{"n_layer": 11, "d_model": 256, "n_experts": 64, "experts_per_token": 4, "d_expert": 128, "d_shared_expert": 0, "activation": "swiglu", "moe_layers": [1, 3, 5, 7, 9], "router_score": "sigmoid", "normalize_top_k": true, "routed_scale": 2.0, "balance_loss": 0.00297, "balance_bias": true, "router_cosine_scale": 14.0, "init_std_router": 0.0142, "lr_router": 0.00164, "vocab_size": 26839, "norm": "rmsnorm", "norm_eps": 1e-06, "tie_embeddings": "early", "optimizer": "muon_hyperball", "lr": 0.01, "beta1": 0.95, "batch_tokens": [65536, 131072, 196608], "seq_len": 512, "train_tokens": 621200000, "steps": 5078, "dataset": "wikipedia_en"}
Below are experts of layer 3 (counted from 0) of a mixture-of-experts language model. Rows are named router (the router's row for the expert) and show model dimensions 0-255. Each number is 128 + 32 x the weight over its row's rms, rounded and kept within 0 to 255.
After each expert's rows: "comes after" lists some tokens at least twice as common just before its tokens as in all text; "comes before" lists some tokens at least twice as common just after its tokens as in all text. This comes from a sample of Wikipedia text that the model never trained on. Tokens count by the router's weight.

# expert 63
router [137 112  81 105 124 161 138 159 102 114 135  93 127 125 127 157 141 162 147 179 154 116 192 147 113 167 172 127 162 117 106  93 130  97 116 167 177  97 133 153  61 134  88 139 129 126 132 173 107 106 158 135 138 157 122 160 122  44 175 135  92  89 129 168 106 149 130  75 170  82 164 102 107 136 156 160 150 126 140 142 177  58  92  62  86 133 142 127 168 172  97 156 154 109 116 131  76 118 146 164 136  83 148 143 140 116 142 162 189  93  87 102 131 112 175  88 120 156 114 106 173 105  81 125 127 166 148  91 134 156  61  85 172 143 170 122 161 117 118  38 111 142 141  91 104 132 118 170 136 118 156 103  91 137 130 104  80 158  91  78 171  94 107 124  99 127  90 110 107 127 142  88 118  48 150 139 179 133  75  76 152 162  67  82 132 173 106  96 129 158 143 138 104 192 141 109 141 133 180  82  86 121  65 160  94 132 143 152  92 143 140 204 182 148 141 132 141 126 128 133 152  59 122 197 145 125 144 133 108 121  90 205 102 129 152 162 173 140 130 169 110  93  91 195 129 128  81 132 110  99 118  96 121 157 107  90]
comes after: "| ", ",", "201", ".", "200", "("
comes before: ".", "–", ",", ", ", ") ", "°"

# expert 0
router [122 141 121  62  93 186  96 187 104 112 133  29  44 137 165 128  97 133 131 173 164  78 110  81 122 149 161 108 119  80 128 178  74 122 107 123 153 135 117 120 161 136  93 151 211 106 129 114 136 101 128 137 164 130  96 158 122  77 105 128 136 109 151 143 162 129 103 135 190 102 150 117 177 170 107 151 153  54 152 168 160 122 147  88  91  91 127  81 145 118 162 204 168 101 129 109  80 118 145 126 145 140 101 134 162 112 126 155 146 145  77 117 126 137 179  97  78  53 119 172 112 121 143 119 161 122 166 165 131 186  88 155 176 147 109 116 136  92 122  80 159 164 176 115  62 181 147 129  80  91 151 112 112 116 151 107 106 118 101 136 102 133 145 102 128 127 113 134  95  93  78 106 151 115 154 114 186 152 133 112 130 128 151  54 148 123  83 115 118 145  99 154 203 164 160  98  63 176 146 145  98  63 110 158 133 156 144 170 160 152 160 177 178 115 122 118  79 148 119 112 169 172 150 107 122 141  83 117 132  93 115 180 165  54  94 100 148 117 111 101 120 117 116 126 198 157  95 122 154 136 119 170 118 158 133 124]
comes after: "his ", "the ", "a ", "her ", "s ", "His "
comes before: "of ", "in ", "and ", "was ", "who ", "by"

# expert 14
router [156 179  88 138  99  91  94 194 131 126 123  75 143 127 157 161  68 158 161 124 179 128 149 131 105 123 143  93 110 100 109 116 136 162 131 130 136  80 154 102 144 136  92 128 111 147 122 120 112 148 158  73 100 131 164 115 138  83 149 182 122 147 147 136  89 109 145  63 145 154 124 111 147 194 153 143 139  74 140 122 164 115 103  80 123 102 142  95  92 101  88 144 121 107 160  94 111 142 134  96 204 157 108 128 153 148 120 132 131 105  67 119  55 113 194 136  90 127 193 128 123 114 126 167 137 205 106  81 114 158 115  93 109 158 136 166 134 144 172 120 157 144 161  91 106 150 135 196 102  80 136  96 147  77 112 106  99 136 127 102 142  70  93  78 169 157 122  90 150 122 124  91 131 102 168 139 163 110  56  71 132 167 124  80 110 101 100 155 159 111  98  56 137 163 115 124 142 119 140  75 106 127  85  71 179  93 180 164 134 137 150 124 152 162  92 188  68 175 114 189 154  97 131 147 177 130  45 120 103  92 101 157 156  75  89 165 157 134 165 120 142  92  97 173 148 141  97 160 201 123 157 110 183 138 122 166]
comes after: "|", " ", ")", "% ", ";", "information"
comes before: "\n", "- ", "| ", "\n\n", "s ", "|---|---|---|"

# expert 46
router [138 183  91  81 118 178 122 208 120 119 167  84 106 182 104 162 109 114 123 151 192 158 119 108  36 150 129  94 159 106  65 124 149 119 104 164 130  59 159 155 104 164  78 146 145 136  84 156 111 139 171 128 109 158 116 104 145 100 160 147 130  92 138 148  95 175 124  48 179 144 157  76 136  99 135 156 125  87 137  96 174  87 116  81  75 149  94 144 157 126 125 140 156  86 134 135  66 105 143 181 148 147  77 102 184  97 105 126 102  93 129 141 165 133 164 133 111 137 138 131 179 143 102 144 107 145 164 118 174 111  57 140 129 149 110  77 134 119 142 108 133 126 123 117 103 210 112 190 107 133 132  95  87 122 148  95 139 131 101 138 162 117  74 120  59 116  78 116  43 187 139  97 126  88 173 139 139 157  97  94 170 157 122 110  80 143  89  78 124 186 153 110 131 147 136  91 134 124 194 115  99 108 114 139 104 102 148 138 122 164 119 143 183 163 126 111  99 173 100 145 208  88 171 139 101 170 113 144 158 119 116 179 104  91 108 147 169 149 129 163 124  72 105 171 128 116  75 121 150 117 106 125 143 177 125 128]
comes after: "| ", "(", ": ", "; ", "- ", "″"
comes before: ".", ",", ". ", "–", "-", ":"

# expert 60
router [129 160 121 129  98 141 110 130  73 111 163  96 131 146 126 124  69 167 104  87 127 114 145 150  97 164 126  80 121 122  60 151  92  65  81 148 140  87 101 123 117 168  66 122 156 102 110 128 132 120 131  66  69 183 171  75 120  74 160 179  90 109 156 187  50 166 157  66 187 122 128 149 134 121 158 136 127  95  80 152 130  55 133 117 158 168 122 115 136 119 133 111  79 103 112 130 143 152 171  74 127 138 127  79 157  99 130 152  77  90 164 117 120 126 142  83 116 125 157 131 157  94 124  85 182  81 136 126 120 137 124 113 172 116 124 149 129 182 102 107 135 188 169  83 117 147 108 152  58 161 150  96 169 147 127  96 163 182  99 103 153 171 149 109 116 168 143  98 151 107 111  94 166  98 114 165 176 114 114  99 173 151 115  51 157  91 116  98 136 158  72  98 191 153 104  65 121 147 154 148 143 115 102 127 133 184 151 161 214 156 101 166 138  94 128 138  71 100 112 141 167  73 115 119  97  93  90 110 121 117 139 166 148  87 116 167 151 187 103 114  84  89 125 161 121 131 101  94 147  92 165 117 172 141 136 126]
comes after: "was ", "is ", "as ", "be ", "(", "were "
comes before: "by ", "to ", "as ", "in ", "on ", "for "

# expert 11
router [187 132  71  87 123 143  88 141 157  63 135 121 122 141 184 110  89 162  97 106 187  81 174 108  98 173 115  99  85 130  91 133 102 121 139 138 154 137 181 139 117 176  50 126 151 128 144 113  79  85  78  96 112 132  81 138 116 166 196  97  81  89 160 213 125 160 159 114 165  99 124 104 131 112  78 167 154  83  74 161 202  87 119 112 130 132 156 126 113 151 129 152 113  87 129 121  74 131 166 131 158 156 138 109 177 151  89 177 132  96 168 131 103 142 148  74 108 140 173 102 116 147 114 136 140  98 123 117 137 182 167 141 139 112 147 154 137 142  99 100  89 173 150  82 105 130 119 147  61 149 127 140 112 155 115  76 141 178 169  87 145 129 123 127 129 179 107 116 151 129 111  85 167  51 161 168 145 145  76  59 157 179 122  90 101 130 132  90 136 186  94  61 160 164 152 112 137 154 167 106 119 158  99 112  76 123 149 147 152 119 192 125 167 103 157 127  74 113 147 113 163 116 108 149 136  94  57 169 131 146 136 167 141 118 140 142 189 162 163 127  72  83 107 121 129  94  80 123 140  99 143 161 153 151 168 119]
comes after: "was ", "to ", "he ", "and ", "He ", "also "
comes before: "to ", "in ", "the ", "by ", "a ", "on "

# expert 51
router [102 181  55  83 139 145  94 156  82 118 138  32  95 127 142 127 111 145 103 124 143 139 126  94  55 208 134 121 124 125 119 137 110 135 158 134 150 140 143 179 130  63  83  83 155  67 150 138  92 114  94  83 118 130 123 109  83 129 157 132 130 120 111 165 120 112 169 111 175  75 118 131 122  81 111 132 141 120 127 129 126  71 148 128 116 100 162  98 155 110 138 164 137  99 106 104  53 117 157  99 135 139  97 142 181 140  78 153 102 123 104 101 146 177 132 133  91 114 194  53 123 126 129 214 127 121 130 126 143 214  72 146 183 116 151  97 158 148 157 142 122 145 129  95  55 130 124 174 105 129  92 113  71 105 121 145  96 151  28 101 175  99 146 147 120 143  88 117 114 120 118 100 146  68 165 156 125 168 147 130 120 158 118 109 179 159 106 139 109 180 143 111 160 134 112  71 129 193 160 134 111  89 125 144 126 122 151 127 158 135 140 227 162 178 153 183 128 113 126 165 133  87 146 151 142 150 117 107  73 146 125 107 153  93  90 194 121 155 112 124 165  97 124 116 116  90 133 122 216 170 112 112 146 142 160 120]
comes after: "in ", "(", "\n", ", ", "In ", "–"
comes before: "0", "5", "4", "6", "9", "2"

# expert 38
router [140 197 126  90 128 138  61 118  56 108 144 116  89 154 152  69 117 105 150 169 141 157 133  90  84 199 121 135 168 124 115 132 157  90 100 139 154 166 149  85 109 130  78  90 113  70 128 118 165 144 105 116 112 180 105  93  96 132 135 103 106 105 186 138  80 153 137 117 133 108 116 170 126 124 143 113  98 110 113 177 155  73 144 120  79 125 129 101 126 148  95 171 123  88 112  98 137 140 143 176 165  91 136 108 143 134 180 181 164 169  60 114 123 101 172  66 102  83 179 130 138 102 109 135 105 104 144 141 161 129 106 139 172 120 142 145 144 103 184 110 120 163 126  89 135 153 116 123 160 117 157 116 117 142 109  82 125 140 101  75 113  72 140  81  90 137 131 136 128  98 149  89 123  85 226 157 169 155  87  80 174 159  38  78  93 120 124 171 136 170 104 130 166 200  81  79 137 151 193 125  99 119 163 112 107  80 130 100 117 157 114 162 114 168 100 129 123  96 126 168 126 140 166 151 150 139  63  89  98 133  60 210 112  80 161 152 118 150 146 145  99 110 165 114 180 157 118 131 157 146 199 119 160 143 140 142]
comes after: "- ", "°", "• ", "″", "′", "N "
comes before: ": ", "\n", "N ", "°", "by", "′"

# expert 58
router [162 192  78  55  86 159 115 147 120 131  99 106 100 136 166  93  58 154 128  94 106  87 115 103 104 230 136 114 132 108 174 143  99  68 131 123 154 113 183 118 138 163  97 122 104 145 140 143 125 125 116 115 100 129  33 125 119 151 162 160 124 124 101 202 126 152 130  87 170 138 121 117 163 161 128 141 193 109 116 115 125  40 164 140 118 126 138 130 137 150 142 152 134 172 115 100 124 143 212  87 134  97 101 137 156 168  87  98 143  56  99 121 128 142 119 147  74 112 151  97 122 104 119 150 122  55 141 119 184 148  96 109 149 129 147 113 133 147  94 116 123 130 136  76  80 131 145 164 138  78 140  92  97 118 191  92 110  60  65  80 115 124 135 115 146 147  99 129 112 115 121  46 130  73 149 147 188 157 139 113 126 121 102  65 168 165 101  69 139 207  99 152 148 124 126  71 165  92 122 126  89 133 159  85 147 190 109  73 163 113 147 169 157  99 133 118  97 166 125 150 110 103 133 109 133 137 124 109 106 118 171 207 139  77 118 178 124 129 167 133 140 111 122 129 147 102  87  75 163 119 173 135 137 128 120 125]
comes after: " ", "0 ", ") ", "1 ", "3 ", "2 "
comes before: " ", "0 ", "1", "0", "— ", "2"

# expert 54
router [131 160  50 115  90 178 129 174 140 117 186  97  89 116 141  84 102 155 112 129 195 124 155 121  95 122 134 127 221  99 128 140 118  95  88 131 153 117 166 141  96 107 144 117 129  78 140 172 135 124 107 108 106 164  82  93 148 127 121 177 150 138 139 175  81 133 123 110 183 130 156 113 105 158 114 139 167 125  80 169 111  83 102 159 116  92 162  85 149 154 168 184 101  94 131  94  62 137 143 165 164  84 118 155 158 137  99 137 175  90 118 115 119 106 154  95  56 122 163 103 183  89 138 119 159 163 159 164 175 182  91 146 150 144 130 129 111 112 125  98 152 171 132  92 109 141 183 113 110 118 167  90 115 137 188  51 102 118  92  93 110 124 154 122 136 172 113  87 113 143 107  85 109 120 126 140 151  95 132  93 171 151 119  88 157  96 126 132 125 136 111 105 134 191 129  53 175 126 177 132 117  75 136 119 169  87 106 143 150 135 174 133 195 171 119 139 112 183 149 147 171  76 116 162 150 129  67  98 101 150 113 146 142 117  87 119 114 152 191 139 192  74 170 152 125 196 102 125 196 107 160 139 196 173 147 146]
comes after: "the ", "The ", "a ", "s ", "new ", "its "
comes before: "of ", ", ", ". ", "and ", "in ", "for "

# expert 32
router [116 158 100 147  93 103 103 204 109  90 159  81 144 131 167 127  90 169 168 147 179 124 167 120 111  87 173 116 103  73 113 135  74  90 125 155 164 110 111 125 133 145 126 167 124 140 153 100 102  94 123 137 123 105 105 145 136  92 127 121 148 135 103 150 118  96 118  90 143 147 186 145 139 176 124 171 126  51  87 144 196  75 137 111 109  79 134 122 162 114 130 145 122 144 128 128  48 123 152  92 149 192 118 117 116 155 126 115 138 139  49 107 116 112 149 117 132 110 195 118 155  90  77 138 137 154 147 108 117 145  75 151 133 151 150  97 127 120 114 114  78 186 142 111  71 135 122 108  83 130 125  74 123  95  74 123  95 122 115 151 182 105 112 142 153 159  73  95 170  86 115  86 121 127  63 165 126  90  74 112 121 207 114  67  69  70  92 162 153 116 107 118 119 134 120 121 117 118 150 120 106  75  65  90 154 146 141 172 157 141 166 114 124 145 151 129  30 178 129 136 184  63 112 140 120 108 115 125  60 111 105 177  55  84 120 124 152 166 161 157 149 107 109 156 115 128 107  84 205 133 104 133 124 201 120 104]
comes after: "\n", "|", ")", ".", "==", "==="
comes before: "- ", "| ", "The ", "==", "In ", "==="

# expert 49
router [168 111 139 109 121 147 101 155 113  85 159  73 126 147 176 121  83 156 114 153 165 110 116  78  89 171 160  72 156 126 106 146 115 155  87 142 119 123 160 161  95 117  92 135 134 138 128 144  86 121 113  91 135 126 100 106 128  84 132 163  97 138  82 189  35 128 142  99 129  76 168 138 103 121 138 198 165 130 110 174 160 116 128 130 132 126 150 131  98 160 217 169  98 109 109 123  62 164 177 139 151 120 125 108 171 154 152 156 112  88 126 122 113  69 161 101  81 107 181 119 147  98  98 149 158  91 124 152 114 168 129 109 143 111 149 175 164 128 157  45 128 124 144  83  89 182 118  98  99  64 136 146 112 124  87  47 173 128  94 141 101 103 118 131 158 147 139 133 119 156 113  92 138 103  99  98 189 126  98  70 163 148 139  67 159  98 100 108 130 144 114  75 171 146 105 134  82 145 171  82  93  80 126 136 140 119 201 151 124 161 190 164 167 130 117 131  94 173 123 128 191 120 154 142 158  79  83 124 139 104 141 149  78 124 104 181 178 150 184 126 101  79 121 159 137 172  99 133 174 108 169 160 196 162 164 140]
comes after: "| ", "to ", "and ", "(", "was ", "be "
comes before: ".", ", ", "-", ". ", "–", ","